Below are experts of layer 2 (counted from 0) of a mixture-of-experts language model. Rows are named router (the router's row for the expert) and show model dimensions 96-127. Each number is 500 + 25 x the weight over its row's rms, rounded and kept within 0 to 999. Numbers have three digits each.
After each expert's rows: "comes after" lists some tokens at least twice as common just before its tokens as in all text; "gets" lists some tokens that make up at least twice as much of what it gets as of all text. This comes from a sample of Wikipedia text that the model never trained on. Tokens count by the router's weight.

# expert 38
router:516499485532490501483480543495497504518460496508510522521509510535495519504472515502502488481515
comes after: " ", "app", " b", " Na", " imp", " Ho"
gets: "ro", "me", "ke", "ge", "line", " main"

# expert 13
router:529510511498517476461501495517498532509441440528490498486444537471519547567523487520511473513495
comes after: ".", "\n", " the", "-", " ch", " an"
gets: " In", " ex", "to", "In", " inter", "hu"

# expert 39
router:548466515473521488507452496485473474521474470489510498492458525493556466499482515514488516524502
comes after: "ri", " di", " Pri", "ong", "g", "chi"
gets: "end", "rd", "ress", " of", " end", "ef"

# expert 19
router:512482521512490469497477511488516518514477501527540506557437527500518507519487512496522530509489
comes after: " ", "See", " was", "pr", " it", " is"
gets: "act", " also", "app", "pp", " years", "arch"

# expert 50
router:496497441496533503549532540479480498475478502501514506503466494470554531465473543507511510487511
comes after: " C", " S", " L", " B", " c", "c"
gets: "lo", "mon", "bo", " Lo", "ro", " Mar"

# expert 33
router:472464503516510486492481541484468482491516552484558489493492503531543551532474516510499497470500
comes after: "–", " of", " 6", " 3", " in", "-"
gets: "lu", "fer", "–1", "–", "–20", "–19"

# expert 52
router:534491470512499516536519516446524539487471495498524483521515532487533493519512517468511504437483
comes after: " was", " the", " a", " to", " and", "ly"
gets: " re", " de", " con", " Re", " lo", " la"

# expert 35
router:508484497497494519526486479488511486512506508499512548494441542524544512543483507501509506502525
comes after: " the", "con", " 2", " Du", "ir", " four"
gets: " first", "nd", "ty", "ring", "th", " second"

# expert 10
router:528498498507476477512499473494471505478480479540503469558522490522518491520497499492497500510517
comes after: "s", "ed", "ation", "ing", " part", "ment"
gets: " of", " in", " for", " on", " at", " from"

# expert 77
router:513490506511473489548527541465535496512490488481521537525466510482499558472460493475470441498518
comes after: " ", "tri", " c", " p", " d", " st"
gets: "ri", "go", "bu", "red", "ut", "do"

# expert 67
router:499498501547512497533506522478472501493442494475501507512529501492517527540480545499572519492527
comes after: "ed", " due", "ing", " to", "ted", "See"
gets: " to", " f", " be", "vol", " would", "f"

# expert 72
router:531499504512444462490472517497468496508493466510503506527485513501526527569479500485526506541443
comes after: "\n", " Win", " Team", "F", " Year", " 1"
gets: "|", " |", "|---|---|", " /", ";", "---|---|---|---|"

# expert 59
router:512500516509517477504511477500495506494437526501494462528502504535490543511509512502533506495490
comes after: " is", " as", " was", " with", ",", " of"
gets: " a", "h", " an", " no", " one", " much"

# expert 0
router:513476480505498481506510530488485506502495485516501518508503528494530488536522478506518480489519
comes after: ".", "-", ":", "|", " United", ";"
gets: " S", " so", "\n", " So", "S", " Da"

# expert 48
router:507474445508506452504508545467489542503511475518497468502513502526499527513492466497529447448546
comes after: "\n", "s", "%", "re", " have", " member"
gets: "s", " was", " were", " are", " is", "-"

# expert 16
router:534499483516468516506521527487481510516464528492526529545493502494529478514497498527545472483525
comes after: " ", " (", " on", ":", " in", " 1"
gets: " 18", "q", " 19", " 17", " 15", " 20"

# expert 43
router:527509434539515507503487533501499466485496491494529477538490494482519538535504491495516517477492
comes after: "s", "ult", "at", " T", "ct", " co"
gets: "ur", "ru", "ha", "ure", "cur", "cul"

# expert 81
router:488494461510482501518453537447496462499480512470520532518497463507504505511506507475542527473510
comes after: "c", "i", " P", " And", "mo", " G"
gets: "re", "gre", "leg", " Re", " St", " century"

# expert 11
router:502517537555514471492501492527471487518483485511517509543516501473528529561481466513508507442530
comes after: " re", "-", "u", " Re", "script", " In"
gets: "ion", "tion", "ction", "ment", "ition", "udi"

# expert 18
router:497464443558539509486487556509531513481532514528536460521515557539526508480474513503492486487509
comes after: " d", " ", "c", ",", " ma", " Pa"
gets: "ra", "ga", " and", "pa", "the", " along"

# expert 69
router:539481496507492483501498542458486484528489513473513500526487533535513523494458528510520509491521
comes after: " the", " The", "-", ".", ":", "ical"
gets: " B", "ly", " Ba", "B", " Du", " Bu"

# expert 44
router:487500466538524509526427513485480452497542502486523515540511470498544489497481497487501506514524
comes after: " G", " g", "G", " Bo", "g", " bo"
gets: "ard", "ick", "ack", "round", " original", "und"

# expert 74
router:542517490520497473522511552496474507518478461457521508532500521559493471508489516525562525492484
comes after: " in", ",", "e", " In", "born", "cle"
gets: "ar", " 19", ",", " 18", " Car", "gar"

# expert 82
router:514507523496492472498517518509473495485510512521606470509494504473524478510497493512496490482508
comes after: " was", " to", " and", " he", " also", " per"
gets: " work", " found", " form", " made", " show", " take"

# expert 3
router:493516486491575446484452506485518553529498524474516477474487519483522507516510521506465486462490
comes after: " ", " H", "ro", " Ro", " tr", " ch"
gets: "ill", "ck", "ight", "all", "art", "one"

# expert 85
router:534489473532541476510484525470475501502510469492536499490459514511532494532537512519509530514503
comes after: " |", " in", "er", " pro", "-", ":"
gets: "mo", "v", " Po", " in", " In", " Mo"

# expert 65
router:531480505470487443505447473490485476517533511525514493479469505489499504491472520492509510473486
comes after: " T", "T", " M", "M", " S", " J"
gets: "un", "mi", "ong", "ang", "wi", " Mi"

# expert 23
router:499475492506511492522485545451492492529482532544523502539495489483542520528470519528518464504526
comes after: " F", "F", " U", "U", "I", " I"
gets: "S", "F", " For", " for", "R", "our"

# expert 9
router:490482524495514531517487498504514510481503523481478558528497524475531533513485507546519541472519
comes after: " (", " An", " Ni", "en", " Li", " Francis"
gets: "co", "20", "ber", "ko", "bor", "burg"

# expert 84
router:507489502527511471498500493490506490501450513467501543488526517537494510510516525518514510492531
comes after: "s", "ven", " w", "il", " co", "ro"
gets: "de", "ide", "way", "ite", "di", "ue"

# expert 36
router:549491478502467492499463468457506557496482501538502539509467522527531520530491502521521545465513
comes after: "s", " Car", "==", "History", "y", "ab"
gets: "l", "ol", "==", "===", " ==", " E"

# expert 1
router:470499493526531525505493526478481476483464523509529490514494526542546514543489477518500530457460
comes after: " ", "act", "vo", "ol", " Ma", "op"
gets: "ice", "field", "í", "point", " Time", "line"

# expert 40
router:511466462561497506540500502482488501508504516499503473507483524496553491541530497500525516478526
comes after: ".", ",", " where", " that", ":", " of"
gets: " A", " he", " He", " a", "cc", " it"

# expert 62
router:530483488584490503531451495490465530508505507556543520516520508490535544480513461493513466497523
comes after: "\n", ",", "==", "===", " \"", " well"
gets: " and", " or", "A", "S", " but", " &"

# expert 22
router:526481494560533529493473485481500517522478509505491518514494514501510526478489516495496471493512
comes after: "ed", "s", ",", " such", " known", "ated"
gets: " by", " with", "=", " from", " as", " through"

# expert 66
router:553500477528482501516501528510483497505456454510518470508489520482509524559509512489519436457482
comes after: ",", "s", " W", " P", ".", " p"
gets: "hi", "ho", " who", " which", "port", " it"

# expert 15
router:539485509519485496505496514493492491523509541486510514564485512501551530540494509557531472486522
comes after: " (", "S", " \"", "A", "″", "C"
gets: "C", "A", "D", "E", "M", "P"

# expert 95
router:535513479526530498546478511461473500495494496500503479504496498548541531506532513554531495456468
comes after: " ", "er", " Pri", "vi", " no", " Ra"
gets: "n", "s", "e", "ne", "en", "fe"

# expert 41
router:544501445521522486518504511495495481486468472535567489495516536524527529489495539488481469486522
comes after: " of", " in", "'", ".", " to", " for"
gets: " the", " The", " his", "The", " her", " their"